Experts of a small language model: 27.4M parameters, 64 experts in each of 9 layers.
Below are experts of layer 5 (counted from 0) of a mixture-of-experts language model. Rows are named router (the router's row for the expert), up (a neuron's input weights, with its number), down (a neuron's output weights, with its number) and show model dimensions 0-191. Each number is 200 + 20 x the weight over its row's rms, rounded and kept within 0 to 999.
Before each expert's rows: a language model's description of what the expert responds to. This comes from a sample of Wikipedia text that the model never trained on.

# expert 29
What it handles: Mid-word suffix pieces. Word pieces inside or ending longer words, such as Cons-ens-us, Att-emp-ts, reper-cus-sions, camp-ers, fun-gal.
router,182,237,218,203,175,208,185,195,209,170,221,187,210,200,168,203,172,167,188,226,166,206,198,180,194,211,195,208,183,221,214,211,185,187,200,177,211,201,228,197,202,198,190,207,175,180,229,196,214,200,205,217,205,195,179,213,203,188,206,175,196,229,182,202,218,175,237,161,176,166,212,187,222,187,206,227,200,156,185,218,210,180,181,228,191,231,193,206,201,189,200,219,222,188,168,164,178,179,213,186,188,192,168,219,205,174,193,206,205,180,225,191,235,204,198,232,198,194,212,200,221,227,216,157,214,211,204,197,199,206,165,226,219,199,222,178,202,162,160,195,186,215,181,184,155,177,189,160,200,212,192,190,184,196,182,181,189,200,170,219,223,208,204,189,220,234,177,209,223,176,161,205,168,139,183,208,230,221,200,194,206,244,189,222,185,165,191,204,210,184,172,190
up0,208,191,193,215,218,189,191,218,185,195,206,198,192,225,190,168,195,202,222,196,190,188,199,204,203,227,205,214,178,199,210,225,220,204,191,183,152,201,229,158,250,203,190,219,187,236,170,200,196,183,200,201,196,180,171,186,204,195,178,225,213,230,180,174,187,220,218,224,211,184,215,179,191,203,196,211,229,194,172,186,216,224,213,202,213,196,205,209,242,226,216,220,212,206,196,189,218,150,195,217,202,186,200,201,216,225,210,171,184,216,212,177,195,198,222,234,214,179,211,218,193,249,187,185,212,197,179,185,203,196,219,179,191,190,189,185,208,158,171,218,188,213,213,205,182,175,196,252,174,188,224,223,178,227,213,197,206,179,198,208,229,187,215,210,231,177,208,204,215,161,169,210,227,164,162,217,259,174,191,172,199,234,225,181,188,210,212,235,198,214,203,236
down0,199,198,229,218,182,219,213,169,222,190,210,197,212,203,159,228,218,214,186,214,160,184,193,192,189,187,182,187,202,200,207,205,201,209,209,196,173,198,244,178,209,188,213,178,185,206,182,190,186,191,233,201,222,202,172,232,185,191,192,250,268,147,187,218,216,208,222,159,246,211,209,200,182,224,187,184,228,224,191,178,199,215,208,197,234,179,210,186,223,179,220,238,178,209,224,222,220,196,209,202,176,198,195,210,211,189,187,200,158,208,201,233,210,178,221,222,199,180,219,205,171,192,201,226,206,215,176,202,206,175,198,202,184,159,166,206,198,212,213,225,206,187,198,242,192,178,169,184,215,208,229,187,183,202,190,202,196,196,222,210,214,199,198,195,198,211,260,177,227,212,220,189,224,199,221,198,220,203,213,213,193,192,173,168,176,205,225,206,208,226,202,236
up1,208,239,202,193,170,218,199,201,199,227,174,216,220,218,214,201,196,189,177,186,199,208,195,218,173,163,192,200,211,230,213,173,221,192,192,163,176,177,225,183,201,197,166,169,164,223,201,199,185,205,187,182,203,167,196,213,197,184,145,202,205,216,223,205,162,216,168,168,151,207,218,175,195,173,176,204,217,181,212,218,195,203,186,209,192,185,183,174,201,206,200,216,181,200,182,182,176,187,227,203,182,211,206,208,201,184,199,197,204,207,197,220,238,213,195,224,211,193,206,191,174,177,207,202,195,178,221,183,200,156,181,228,184,187,206,226,188,230,198,221,213,219,190,196,193,176,236,181,197,230,192,229,207,200,176,176,193,190,197,195,162,205,184,216,213,201,213,212,217,182,237,201,214,195,237,144,149,159,197,203,221,184,180,174,206,181,186,187,160,194,154,190
down1,186,211,212,194,194,218,172,173,203,183,185,166,193,215,198,221,216,183,210,212,254,193,202,185,200,172,216,186,241,173,215,239,242,204,210,186,227,211,181,228,169,231,210,170,215,213,228,175,210,185,210,224,195,184,208,206,202,202,191,178,218,168,224,176,182,177,233,238,198,180,197,186,180,207,227,176,197,207,173,191,191,211,226,167,217,210,219,230,208,249,166,198,189,197,220,239,188,207,155,196,180,193,229,188,168,225,203,211,204,228,205,176,202,162,214,189,166,205,224,194,223,207,184,181,231,234,181,173,192,181,214,209,202,206,204,222,235,206,193,211,195,222,196,207,239,192,205,232,176,214,196,211,209,190,184,225,163,219,198,186,190,211,210,237,202,214,187,192,192,181,192,184,187,209,174,219,166,205,211,165,195,198,218,187,202,220,235,206,186,198,207,207
up2,202,205,218,211,166,229,233,203,191,251,205,233,223,183,205,229,169,181,197,177,147,214,179,148,236,206,243,207,212,196,224,202,192,219,204,198,197,171,190,215,193,228,205,217,182,180,208,185,181,182,197,199,199,219,219,202,203,211,166,209,192,173,231,204,203,220,212,195,230,161,214,192,228,194,208,207,223,201,165,198,222,230,167,223,212,216,217,193,195,160,183,250,185,182,177,181,214,184,208,179,205,206,184,193,238,203,214,202,221,186,209,199,211,205,199,206,200,197,195,198,190,185,164,216,168,186,189,184,189,194,219,210,209,236,207,203,233,202,180,205,207,169,204,195,213,187,159,175,202,207,239,223,186,177,181,204,198,202,152,208,224,202,213,199,218,231,184,174,220,203,151,235,205,199,206,162,187,216,207,236,198,197,194,217,195,189,197,213,204,217,172,206
down2,190,216,183,219,203,218,231,179,192,193,208,200,201,192,224,214,211,220,214,205,224,214,206,225,219,183,204,229,205,201,209,187,231,196,186,220,180,187,194,227,202,223,182,229,242,185,202,216,231,241,222,210,165,227,213,199,184,199,187,220,189,168,256,196,192,202,211,191,236,200,167,198,210,192,238,185,198,184,144,179,216,196,217,205,165,163,168,176,183,170,229,180,212,245,180,231,209,179,216,223,210,202,198,185,216,193,234,193,217,194,193,205,220,198,188,200,223,189,211,209,224,201,234,236,229,204,202,164,198,188,206,160,184,209,190,221,196,216,212,173,185,198,165,168,179,181,184,200,207,213,157,195,185,171,181,201,216,203,213,191,184,165,185,183,171,188,208,200,177,189,198,234,215,205,198,197,198,223,202,223,192,226,165,213,198,196,189,217,235,163,210,194
up3,158,242,162,215,160,199,175,206,192,172,187,195,207,182,187,175,183,210,203,198,214,259,213,195,221,167,193,204,221,206,207,203,188,166,200,202,203,159,197,201,188,206,190,218,207,194,212,199,181,186,192,204,229,203,207,224,215,201,208,235,180,200,200,228,210,168,182,173,212,214,226,183,195,180,178,232,207,177,190,198,183,182,230,239,177,209,217,190,196,149,168,153,217,209,205,202,192,199,184,201,185,208,189,198,178,227,214,194,162,194,197,217,208,192,208,209,170,183,173,197,214,190,188,198,242,198,199,157,238,195,183,212,192,177,191,216,172,193,170,236,205,206,175,190,192,141,229,189,191,220,174,199,195,171,210,205,201,190,171,177,205,164,202,212,202,186,184,203,199,179,169,177,181,166,183,201,238,190,220,162,182,184,186,193,208,203,188,205,218,179,208,195
down3,189,190,198,217,181,201,208,207,186,184,183,205,217,191,204,222,213,217,179,201,223,223,197,184,172,182,169,168,189,188,222,176,173,235,187,174,227,195,247,157,196,224,211,212,195,207,185,200,214,200,218,215,199,200,191,214,180,195,205,239,163,204,209,234,226,180,193,148,187,190,187,213,186,186,188,220,220,184,188,205,191,214,198,195,214,163,198,194,176,208,171,179,177,180,208,237,204,228,198,236,191,224,196,232,236,219,214,243,200,202,186,200,181,150,182,209,204,174,227,221,214,184,222,191,168,225,191,155,230,222,172,160,216,195,188,221,204,224,188,211,173,214,181,217,202,206,217,177,192,198,163,193,217,211,166,208,191,196,193,176,167,220,191,191,198,176,182,197,195,190,188,208,173,213,233,177,252,194,207,188,208,210,179,194,226,204,209,171,201,180,221,209
up4,210,145,179,188,239,175,197,190,253,199,193,190,229,217,155,194,201,211,217,202,227,191,172,205,225,212,201,214,191,206,200,190,191,204,172,193,185,219,197,160,200,231,187,199,213,169,200,216,232,195,197,197,192,197,183,193,193,182,197,180,200,206,189,234,206,237,196,201,198,181,187,204,178,192,164,229,199,199,191,202,190,207,179,194,207,228,236,187,237,218,157,205,209,234,185,192,211,222,186,189,220,197,229,179,198,190,218,195,202,199,180,219,204,190,187,218,209,168,211,220,214,257,212,195,196,178,203,208,200,146,189,199,205,188,237,216,178,205,196,175,234,186,219,232,186,221,174,182,214,224,170,194,201,178,201,244,254,219,211,190,212,191,204,188,196,225,181,177,210,166,226,219,201,152,215,207,230,167,204,229,222,207,211,194,192,200,184,181,192,207,192,205
down4,190,193,175,190,193,223,200,227,195,202,203,190,213,223,173,203,162,178,211,216,141,208,194,226,180,170,190,191,181,217,200,184,211,196,173,214,180,214,207,192,215,212,221,155,173,197,206,197,217,195,241,212,173,206,178,188,186,175,186,225,232,218,200,193,178,197,194,206,227,217,215,192,248,205,178,155,181,179,208,191,156,226,215,205,170,192,169,207,214,201,216,244,166,186,169,171,182,230,178,170,221,200,190,197,201,200,186,199,222,226,211,212,185,217,210,186,210,198,198,152,175,174,191,236,217,183,216,209,200,198,189,234,200,224,225,218,179,209,194,183,187,185,195,197,219,181,211,219,188,216,205,219,163,202,202,185,222,215,228,193,200,229,214,210,189,158,205,172,224,156,185,207,242,195,175,224,190,181,202,209,220,171,193,197,215,176,193,199,184,202,171,197
up5,197,186,208,219,215,211,174,220,205,197,200,187,169,227,195,201,225,176,215,198,188,213,211,187,182,207,195,245,191,211,186,206,229,218,219,193,172,195,204,199,196,168,183,171,201,219,201,188,212,190,191,170,197,187,198,206,205,165,200,189,187,219,195,180,199,218,152,195,179,218,194,175,207,227,196,192,189,206,183,228,239,203,225,195,168,189,173,237,213,177,183,168,212,165,158,184,213,191,189,196,182,224,174,239,191,190,224,161,209,192,204,172,198,189,191,227,211,184,199,164,188,185,166,188,169,197,216,163,179,217,190,172,197,159,159,169,216,210,220,191,198,213,222,165,210,245,211,233,191,188,163,165,202,176,192,195,231,215,187,195,227,205,212,201,167,213,176,210,225,224,189,231,211,201,205,182,228,195,197,205,237,213,240,174,187,208,212,213,216,216,197,181
down5,215,159,172,208,230,204,164,195,205,137,217,191,205,169,240,209,184,183,192,206,180,211,202,183,165,198,233,187,185,199,194,205,204,226,175,200,187,222,197,211,213,190,163,173,237,193,198,175,207,226,166,198,214,185,198,192,212,194,187,151,196,195,215,229,226,201,184,165,209,239,215,160,232,197,196,211,225,237,226,193,229,178,225,202,215,188,192,173,224,162,193,189,228,205,186,202,214,175,219,207,189,223,190,183,196,188,213,186,166,214,240,244,225,177,216,224,185,198,140,222,183,197,197,219,220,189,239,187,169,193,179,205,196,206,178,209,190,207,229,195,215,195,221,176,210,205,186,211,197,187,211,195,151,202,198,203,191,174,217,224,222,190,198,208,208,202,190,210,181,210,191,173,221,211,191,186,215,188,216,193,176,192,223,193,201,206,210,215,206,180,194,199
up6,234,237,247,214,176,177,159,216,195,189,187,194,185,196,221,213,180,167,226,213,203,212,186,206,190,189,179,190,224,199,208,189,201,194,214,222,170,186,175,199,202,170,206,196,202,214,222,222,227,203,215,175,198,217,183,169,213,190,177,221,169,224,218,221,192,193,200,197,120,187,223,222,214,183,210,192,182,204,193,216,217,221,221,180,193,203,205,234,212,187,164,210,185,190,143,186,194,184,203,206,184,173,211,190,218,162,190,200,180,154,193,197,216,174,167,211,200,195,223,210,195,192,190,197,223,213,184,178,212,205,180,204,211,236,207,209,193,229,187,217,202,212,196,218,198,197,185,191,182,205,194,133,227,190,191,236,188,201,172,198,183,172,196,233,148,205,208,187,213,183,166,213,193,208,187,212,227,203,178,190,192,181,196,206,177,228,201,187,235,206,186,202
down6,172,222,187,196,190,222,214,217,175,224,194,218,210,216,173,226,186,246,213,203,222,213,191,184,199,197,172,204,180,209,195,218,215,212,204,175,227,185,172,207,214,237,205,196,191,196,195,212,198,197,187,219,219,234,216,207,178,203,190,200,191,192,179,250,223,192,201,189,203,230,172,179,168,205,155,238,232,158,193,204,206,203,222,180,194,187,203,186,179,200,212,205,219,186,212,236,162,212,243,178,173,187,168,231,208,206,181,233,247,136,181,183,188,211,205,191,216,179,201,194,189,222,215,149,167,202,197,197,206,238,208,180,201,182,208,192,188,202,197,205,207,209,191,191,193,220,210,155,183,220,176,241,213,226,184,214,198,213,195,181,177,212,192,191,222,215,222,202,215,211,198,204,185,210,195,188,212,188,188,214,174,213,179,184,163,171,192,214,182,226,224,228
up7,225,200,184,183,217,211,163,196,200,212,205,209,244,220,202,201,206,217,233,228,172,215,227,173,177,205,162,205,174,221,211,195,214,228,195,230,210,191,231,208,192,198,198,232,177,204,207,188,199,191,219,184,178,212,200,177,217,209,209,210,226,238,189,184,205,230,205,144,199,202,198,209,198,219,213,244,240,193,181,185,209,215,205,224,191,193,180,203,198,243,173,193,198,205,192,190,201,184,225,200,202,204,149,200,225,172,210,190,204,141,178,183,221,181,185,212,198,197,170,215,200,229,193,202,182,216,201,191,223,195,213,178,223,216,223,225,180,206,178,206,169,194,213,226,209,204,184,195,189,208,191,178,199,178,222,215,201,201,165,189,224,174,217,195,200,214,178,165,220,195,215,213,161,181,165,164,192,192,228,201,227,229,218,194,191,203,165,202,170,152,208,236
down7,224,178,186,186,198,180,155,190,216,204,184,201,200,202,200,212,223,202,194,206,224,207,210,221,150,194,215,204,184,211,212,219,212,224,212,171,216,204,221,219,194,203,207,198,175,209,197,196,186,230,179,201,188,170,239,208,201,199,170,242,206,202,230,223,221,199,228,190,171,211,216,211,190,160,229,216,199,193,202,188,195,211,195,254,233,190,194,215,178,200,218,190,206,200,178,233,211,233,219,181,201,218,206,197,215,183,197,186,187,211,185,192,204,192,186,231,261,210,180,212,185,199,200,173,223,223,178,200,233,236,155,168,189,199,214,215,220,171,195,228,177,202,199,168,209,171,166,210,210,183,189,167,188,220,206,184,200,177,235,172,206,223,205,230,192,142,199,210,201,221,186,190,208,186,210,166,197,190,199,194,179,170,197,212,212,190,158,187,184,228,163,210
up8,193,220,199,211,186,206,167,204,211,181,225,203,236,191,213,213,214,209,209,198,191,193,189,187,202,199,210,226,189,180,200,172,200,195,216,214,201,221,202,214,212,217,207,228,176,199,213,176,192,180,197,176,189,193,206,210,229,196,166,177,235,232,234,201,195,260,249,198,151,174,201,187,185,183,177,208,167,202,173,205,208,238,208,218,173,214,221,195,165,200,170,197,208,209,158,198,154,204,184,204,211,192,209,170,225,218,182,214,237,212,204,197,254,188,208,165,181,229,180,209,168,167,184,210,186,200,194,220,197,188,183,217,240,215,204,211,204,216,222,191,211,212,178,212,163,213,198,223,204,206,143,206,190,237,217,207,216,159,175,183,196,215,234,208,200,196,182,215,195,190,220,200,218,196,178,190,210,207,186,179,237,210,219,207,210,176,219,204,215,192,228,217
down8,249,217,225,199,219,181,192,233,213,177,206,192,216,219,201,199,178,216,190,156,176,174,260,195,213,225,204,205,188,217,187,206,170,234,195,187,190,183,207,203,195,198,195,191,174,199,188,181,218,177,194,200,157,238,184,222,241,211,184,205,187,201,180,201,221,216,185,176,195,189,213,196,197,164,178,212,225,170,200,185,206,156,201,197,224,161,227,192,171,180,182,198,187,170,170,211,191,186,198,211,213,198,161,206,191,257,207,240,191,209,168,192,224,217,212,206,158,186,223,214,189,171,213,203,208,199,208,157,211,185,217,225,189,168,207,207,205,188,192,198,211,184,209,237,182,201,206,197,205,217,170,193,176,201,164,196,209,212,209,221,198,220,210,224,167,213,205,219,193,174,196,234,214,196,175,175,221,242,190,203,193,186,184,203,219,166,209,222,198,187,204,192
up9,193,222,204,210,231,199,212,230,191,188,192,187,189,236,205,230,210,211,168,181,183,186,199,220,183,255,200,210,182,226,217,193,203,200,206,131,189,189,190,192,194,152,194,177,179,222,200,200,218,184,168,208,195,192,196,223,184,200,175,207,188,237,204,203,185,217,231,181,180,178,202,213,161,187,168,203,201,182,192,159,192,243,172,230,218,206,200,219,191,192,201,202,206,212,204,211,183,192,220,224,218,237,205,216,218,209,236,189,206,215,199,223,207,231,207,204,184,205,201,201,195,231,201,177,226,157,221,197,226,212,195,177,181,178,180,187,174,207,200,200,211,210,182,171,197,191,173,180,206,177,213,224,204,160,206,180,229,166,210,212,225,186,205,238,209,204,217,216,181,159,206,168,193,218,181,195,210,197,211,153,247,196,193,192,209,185,221,200,229,215,177,221
down9,224,200,174,195,228,189,195,205,208,196,214,235,206,213,198,189,200,224,176,167,159,172,184,192,191,239,196,197,190,191,201,203,187,207,190,179,192,186,185,193,204,202,208,175,213,220,216,211,192,209,194,213,212,203,184,210,223,173,198,228,213,187,199,178,184,195,211,232,200,191,201,164,214,190,150,212,211,196,227,214,179,228,183,179,215,183,250,171,182,185,183,207,182,187,218,173,194,253,221,170,199,164,206,188,202,239,215,213,214,189,191,197,212,200,197,220,162,199,191,205,208,181,179,138,178,212,231,208,175,166,218,218,196,257,229,153,207,221,213,226,216,185,176,202,178,214,196,224,193,190,178,225,203,168,202,194,222,198,234,204,196,195,176,193,188,227,182,187,169,188,215,183,217,198,206,199,238,211,177,205,214,218,192,222,198,196,198,228,214,207,158,163
up10,218,205,208,198,218,200,183,219,219,202,189,215,191,199,220,194,192,162,214,207,157,208,203,209,242,241,221,212,189,224,180,171,180,153,198,194,210,189,195,183,174,226,189,222,204,138,206,181,200,205,226,215,197,180,200,195,199,188,210,193,165,222,159,227,203,178,247,200,192,172,220,205,213,185,225,178,198,190,196,254,188,197,172,189,174,198,199,190,186,181,200,180,226,201,214,192,202,212,199,176,175,172,213,214,205,221,219,191,226,232,210,200,255,179,236,190,199,192,194,212,157,201,197,200,178,191,200,223,181,231,197,188,197,162,222,216,208,163,219,193,207,184,223,207,202,203,217,189,191,176,184,164,226,244,168,225,193,188,198,189,175,190,219,163,194,188,223,216,204,188,210,214,206,239,197,206,187,202,177,191,183,178,184,177,205,184,186,206,232,208,225,208
down10,214,192,179,199,221,183,184,191,187,216,200,207,210,181,222,214,207,224,183,196,197,214,173,211,230,187,197,205,222,194,193,204,155,195,201,219,175,182,185,167,173,209,204,193,242,201,226,197,250,203,172,235,175,174,224,180,219,209,166,206,250,204,195,205,241,217,222,172,217,178,190,187,208,198,168,199,190,212,161,194,202,199,222,210,186,214,166,199,194,193,218,202,200,254,207,163,184,183,182,193,195,187,188,205,194,194,182,216,211,213,199,184,173,181,211,214,216,238,187,178,186,233,199,207,176,265,172,200,193,190,187,209,229,187,206,203,188,224,184,187,188,160,197,162,180,201,199,176,211,212,195,198,225,187,177,226,195,192,189,176,207,228,225,172,189,193,223,194,183,170,170,233,176,181,185,226,203,212,173,193,199,165,187,175,166,198,189,220,177,203,223,198
up11,213,167,201,216,178,180,198,229,238,210,193,164,200,190,187,170,189,202,213,196,206,218,202,178,195,224,198,223,185,256,213,188,217,194,202,213,167,214,209,181,164,183,192,221,197,207,174,183,229,188,196,203,227,170,173,233,194,176,191,204,216,238,189,189,185,200,215,177,156,213,181,201,198,203,191,205,188,204,214,207,207,162,188,209,195,222,202,185,209,182,192,158,210,198,174,212,214,205,183,243,187,205,189,189,202,198,217,222,187,233,195,187,245,217,201,220,181,177,220,187,192,190,176,210,172,206,160,206,181,189,211,189,248,206,224,197,227,224,194,181,202,198,214,201,202,153,186,186,211,199,208,184,254,138,204,177,195,220,190,202,193,215,211,192,237,198,215,193,217,206,207,231,247,181,232,233,185,224,196,208,172,212,200,183,186,179,214,175,215,199,181,207
down11,185,200,155,223,203,189,184,201,193,191,189,215,235,196,197,225,201,230,221,202,175,206,230,251,163,219,191,237,198,186,202,189,205,178,183,206,205,218,203,192,184,207,199,182,220,186,178,203,260,208,170,225,238,220,187,185,189,198,172,211,216,205,215,187,169,185,203,200,275,179,213,217,224,186,220,242,197,225,177,189,250,174,219,180,205,201,196,170,199,169,202,205,186,200,185,182,204,218,210,197,217,222,201,224,231,222,194,205,192,185,214,194,196,191,157,230,235,182,213,217,158,200,176,211,181,219,189,215,200,217,179,222,206,176,173,242,203,205,184,194,229,224,196,168,191,218,234,207,213,175,191,194,207,177,208,219,194,181,202,204,194,204,206,198,224,199,182,193,206,204,177,179,205,212,171,227,185,173,215,203,190,189,176,208,213,190,227,177,192,201,189,231
up12,177,214,189,217,178,244,192,199,246,158,202,195,206,196,185,219,203,208,181,206,225,187,205,190,213,206,193,211,186,144,220,197,168,223,206,149,219,201,197,214,202,198,182,195,181,176,206,223,206,203,198,161,202,190,212,208,195,221,193,168,165,201,196,216,221,184,198,198,217,196,209,219,191,197,200,209,232,175,205,206,218,223,182,193,208,229,176,203,224,203,204,208,192,210,197,190,216,207,229,204,223,200,222,224,197,197,232,179,180,191,171,189,191,195,206,204,215,226,217,174,193,168,195,203,220,191,199,182,207,207,204,209,168,204,202,189,232,218,199,168,225,230,171,193,179,210,156,197,220,209,142,205,237,211,254,191,207,185,159,182,170,160,188,212,197,195,192,256,217,206,198,181,211,241,222,196,174,186,190,184,204,220,189,202,240,216,189,197,159,172,178,193
down12,222,241,226,182,202,220,230,188,194,182,175,172,206,199,207,214,175,223,192,175,187,206,195,180,177,215,193,208,187,191,197,180,200,205,210,204,177,188,215,186,222,206,216,167,251,212,220,196,223,197,171,210,236,190,212,183,201,214,191,214,146,223,197,219,208,208,226,190,189,222,205,187,182,200,221,218,226,203,176,195,205,214,179,203,195,188,185,173,181,222,198,191,223,190,198,165,194,195,210,181,171,217,212,184,221,202,211,238,160,205,177,196,208,182,173,172,206,212,222,199,155,204,205,193,205,189,210,189,193,172,175,225,185,232,208,163,209,235,184,194,199,207,188,220,174,199,215,215,198,196,185,214,236,181,187,212,220,199,245,209,240,191,174,188,197,242,233,180,202,161,201,224,212,256,193,222,203,163,224,162,194,165,199,222,175,205,164,185,198,194,193,195
up13,227,211,187,174,194,230,140,200,235,212,213,173,205,192,228,201,179,177,226,208,228,186,163,199,209,182,221,220,186,194,207,186,183,221,234,201,153,198,195,214,175,210,216,204,214,147,192,211,227,209,219,200,195,199,198,217,183,189,214,154,213,214,256,187,210,192,208,210,214,178,224,206,238,188,196,194,259,189,206,229,216,254,196,205,197,196,217,208,190,199,218,208,190,176,205,183,206,203,191,188,154,184,197,194,193,174,183,200,204,186,202,233,189,225,179,192,224,190,208,217,208,211,155,213,204,199,204,197,172,208,209,190,220,222,208,185,178,228,193,190,201,188,215,188,214,182,189,186,234,175,197,235,230,213,181,182,187,220,197,219,189,210,219,217,246,180,215,207,200,207,192,175,166,201,197,196,199,238,193,190,188,194,223,224,170,230,214,205,196,162,184,207
down13,191,196,225,232,224,186,220,214,163,216,161,207,156,200,225,181,206,208,210,199,213,217,220,186,212,181,195,202,214,192,179,219,211,215,206,180,185,214,198,211,185,168,179,216,197,210,232,204,190,172,190,179,229,228,210,155,219,215,204,173,223,221,201,184,195,208,217,254,221,180,202,248,179,211,193,156,207,180,231,219,233,207,200,197,163,217,189,216,234,192,219,200,200,189,203,173,192,211,191,199,225,184,170,209,182,194,193,145,223,218,231,231,172,237,208,220,153,189,212,185,230,211,208,225,172,189,219,241,167,198,229,222,196,199,197,198,215,192,221,210,187,200,215,196,203,215,155,206,195,211,199,179,181,235,209,216,185,202,163,202,200,179,195,198,188,210,223,211,211,215,206,199,187,201,158,215,189,228,182,210,203,187,187,221,193,202,178,180,222,211,216,205
up14,203,207,209,188,168,199,209,210,232,180,210,200,179,181,195,180,216,184,216,202,193,218,202,210,199,214,207,192,167,169,215,226,251,217,194,192,220,185,199,213,206,215,183,166,192,239,231,202,224,180,181,209,185,171,177,192,233,197,156,192,204,213,179,142,216,162,191,206,194,182,221,183,230,219,195,197,222,188,207,209,196,218,192,180,220,184,192,233,206,213,203,198,195,175,197,202,215,191,219,146,168,189,208,212,203,230,223,220,204,186,229,170,192,160,212,206,161,221,218,182,227,243,207,179,195,207,178,228,213,211,199,186,199,207,215,212,205,196,190,221,205,166,222,204,223,195,152,199,204,180,205,208,234,165,189,175,143,207,234,224,192,197,194,181,214,192,174,192,206,184,189,234,193,210,191,211,206,234,194,203,224,195,178,229,198,204,164,185,195,190,229,208
down14,184,200,175,190,181,178,213,196,241,222,230,205,207,187,171,192,177,197,218,216,198,199,230,221,185,233,197,182,168,177,180,225,213,210,194,165,171,186,196,209,228,226,175,234,193,213,177,198,181,238,193,192,188,201,217,219,223,210,235,195,186,167,179,210,196,202,198,167,203,237,172,197,203,192,165,207,190,173,209,181,193,168,212,204,210,155,200,216,164,210,181,190,163,224,190,231,214,219,202,201,186,157,182,152,213,226,185,227,201,164,205,196,221,197,174,217,247,229,194,209,194,184,215,174,216,200,201,152,183,182,195,171,182,192,201,185,189,215,226,215,205,212,195,191,179,207,193,176,191,209,195,216,214,174,220,203,188,204,204,209,168,223,163,192,165,195,196,186,220,193,198,215,206,185,221,211,201,238,194,219,223,233,200,221,219,172,207,212,221,216,232,186
up15,212,226,211,191,195,190,191,224,170,208,223,202,213,190,216,201,193,193,201,210,167,211,161,191,208,191,201,214,188,189,207,204,207,209,187,183,173,213,183,183,224,217,164,203,206,238,177,180,195,138,181,194,183,189,182,176,197,206,206,196,191,180,206,192,190,178,192,155,203,184,200,156,226,175,207,213,175,207,244,248,236,178,216,195,173,193,174,192,186,166,197,186,225,222,197,194,216,187,218,172,209,179,185,196,231,224,197,214,218,189,199,206,203,195,194,184,218,220,204,216,208,218,219,191,198,192,183,183,192,182,204,218,215,181,209,176,183,173,226,188,216,213,199,196,196,206,199,215,217,202,233,178,158,220,139,243,198,190,227,153,232,188,220,197,224,199,212,204,222,208,173,201,160,172,203,192,224,189,194,205,222,211,244,235,220,165,211,178,178,208,185,175
down15,211,224,236,220,252,223,185,195,185,175,192,212,173,206,201,189,232,209,173,234,217,216,245,207,208,207,175,182,203,227,193,204,190,167,217,208,209,216,199,205,213,193,173,212,201,171,179,218,175,198,184,192,208,237,198,195,182,191,165,215,218,184,192,201,185,217,236,183,242,233,200,213,194,227,222,187,190,224,249,232,208,205,236,201,180,237,203,173,224,197,195,168,178,206,189,242,210,185,183,219,199,212,180,176,179,190,198,179,213,192,198,171,181,208,233,210,230,207,198,164,231,178,178,217,213,156,230,218,199,210,223,209,210,188,190,216,227,171,208,217,205,203,197,200,211,194,203,193,172,187,249,205,144,239,215,150,186,186,203,207,219,184,222,222,180,219,208,219,196,202,218,175,194,198,200,194,196,207,196,179,206,208,198,210,196,209,205,192,194,207,182,200
up16,201,154,208,193,193,188,208,200,171,233,200,191,187,210,178,181,186,193,176,231,201,228,204,176,184,188,200,198,208,182,180,189,205,203,199,218,200,255,209,222,218,173,191,191,199,174,193,213,236,199,196,193,227,200,199,197,217,183,201,203,248,195,220,173,207,206,230,192,183,214,203,194,155,161,192,245,218,236,188,175,195,199,207,197,207,219,211,202,210,217,180,213,201,208,224,194,182,207,158,212,241,225,208,183,213,195,192,204,190,177,194,244,189,199,229,220,209,155,196,197,219,191,165,203,188,188,230,193,212,176,221,212,173,210,203,169,193,194,208,172,203,214,184,197,204,165,214,191,182,179,180,194,184,200,148,214,220,204,162,175,234,200,230,203,176,196,167,209,216,194,195,204,150,186,172,216,239,227,172,222,201,215,198,212,195,215,232,237,211,202,189,230
down16,221,141,191,196,208,169,173,222,212,199,192,174,200,226,206,220,222,173,172,210,204,204,191,187,198,216,214,213,194,181,190,223,187,196,183,240,192,195,196,175,182,193,185,200,213,182,193,239,186,178,181,184,201,228,223,207,194,195,180,226,201,196,201,201,198,185,214,163,214,249,194,175,228,239,197,195,181,225,186,208,173,212,183,177,210,182,195,198,217,161,207,251,211,223,190,212,255,218,201,226,199,194,198,202,198,221,177,184,215,184,206,194,199,216,213,210,210,220,211,189,202,195,202,201,203,224,219,191,167,204,202,221,242,197,214,198,212,174,204,188,201,209,209,198,225,218,183,210,194,182,198,214,201,162,162,216,217,225,244,163,242,155,200,213,175,173,189,194,174,201,223,218,164,167,208,187,188,227,178,225,161,209,233,213,198,206,171,206,202,161,215,193
up17,208,229,218,196,164,169,204,197,236,190,208,185,192,266,198,171,212,217,213,229,197,215,221,179,219,212,188,233,179,195,188,192,244,219,183,189,225,186,219,168,177,207,198,217,206,218,207,200,203,193,215,186,184,175,175,220,186,205,192,222,154,212,223,203,197,197,259,209,166,192,231,203,183,180,189,182,220,212,208,183,195,208,184,219,207,205,168,236,181,196,212,228,222,186,206,199,208,170,213,180,208,179,200,191,205,185,172,209,215,176,178,182,210,194,213,184,193,209,204,196,164,195,205,191,220,209,181,184,219,203,224,211,204,174,214,196,188,204,149,173,180,202,195,248,174,190,235,153,200,188,208,221,185,231,203,190,184,179,224,190,215,211,193,241,233,221,211,200,195,170,224,195,178,207,171,197,199,200,236,162,192,192,203,227,222,214,187,204,231,194,191,208
down17,175,187,175,204,239,186,190,208,187,206,200,192,194,255,202,211,213,234,211,227,188,218,221,183,209,204,213,195,203,207,191,174,189,221,191,194,208,202,160,166,171,189,132,178,192,203,182,201,186,219,189,227,209,196,252,201,202,242,188,220,185,210,242,222,213,179,198,240,198,217,194,235,190,218,228,200,220,172,170,196,158,173,195,215,179,186,179,178,202,186,196,166,199,183,190,182,230,200,197,222,227,200,191,180,189,183,220,206,202,211,165,226,207,195,169,156,195,237,219,212,200,199,208,222,192,208,215,166,186,201,185,177,197,212,231,226,220,208,241,179,162,220,219,179,203,198,201,236,182,203,223,199,211,195,201,209,175,193,160,168,211,177,197,173,201,201,205,201,185,204,170,197,199,168,209,192,194,207,212,200,211,194,206,196,217,228,210,222,185,220,215,212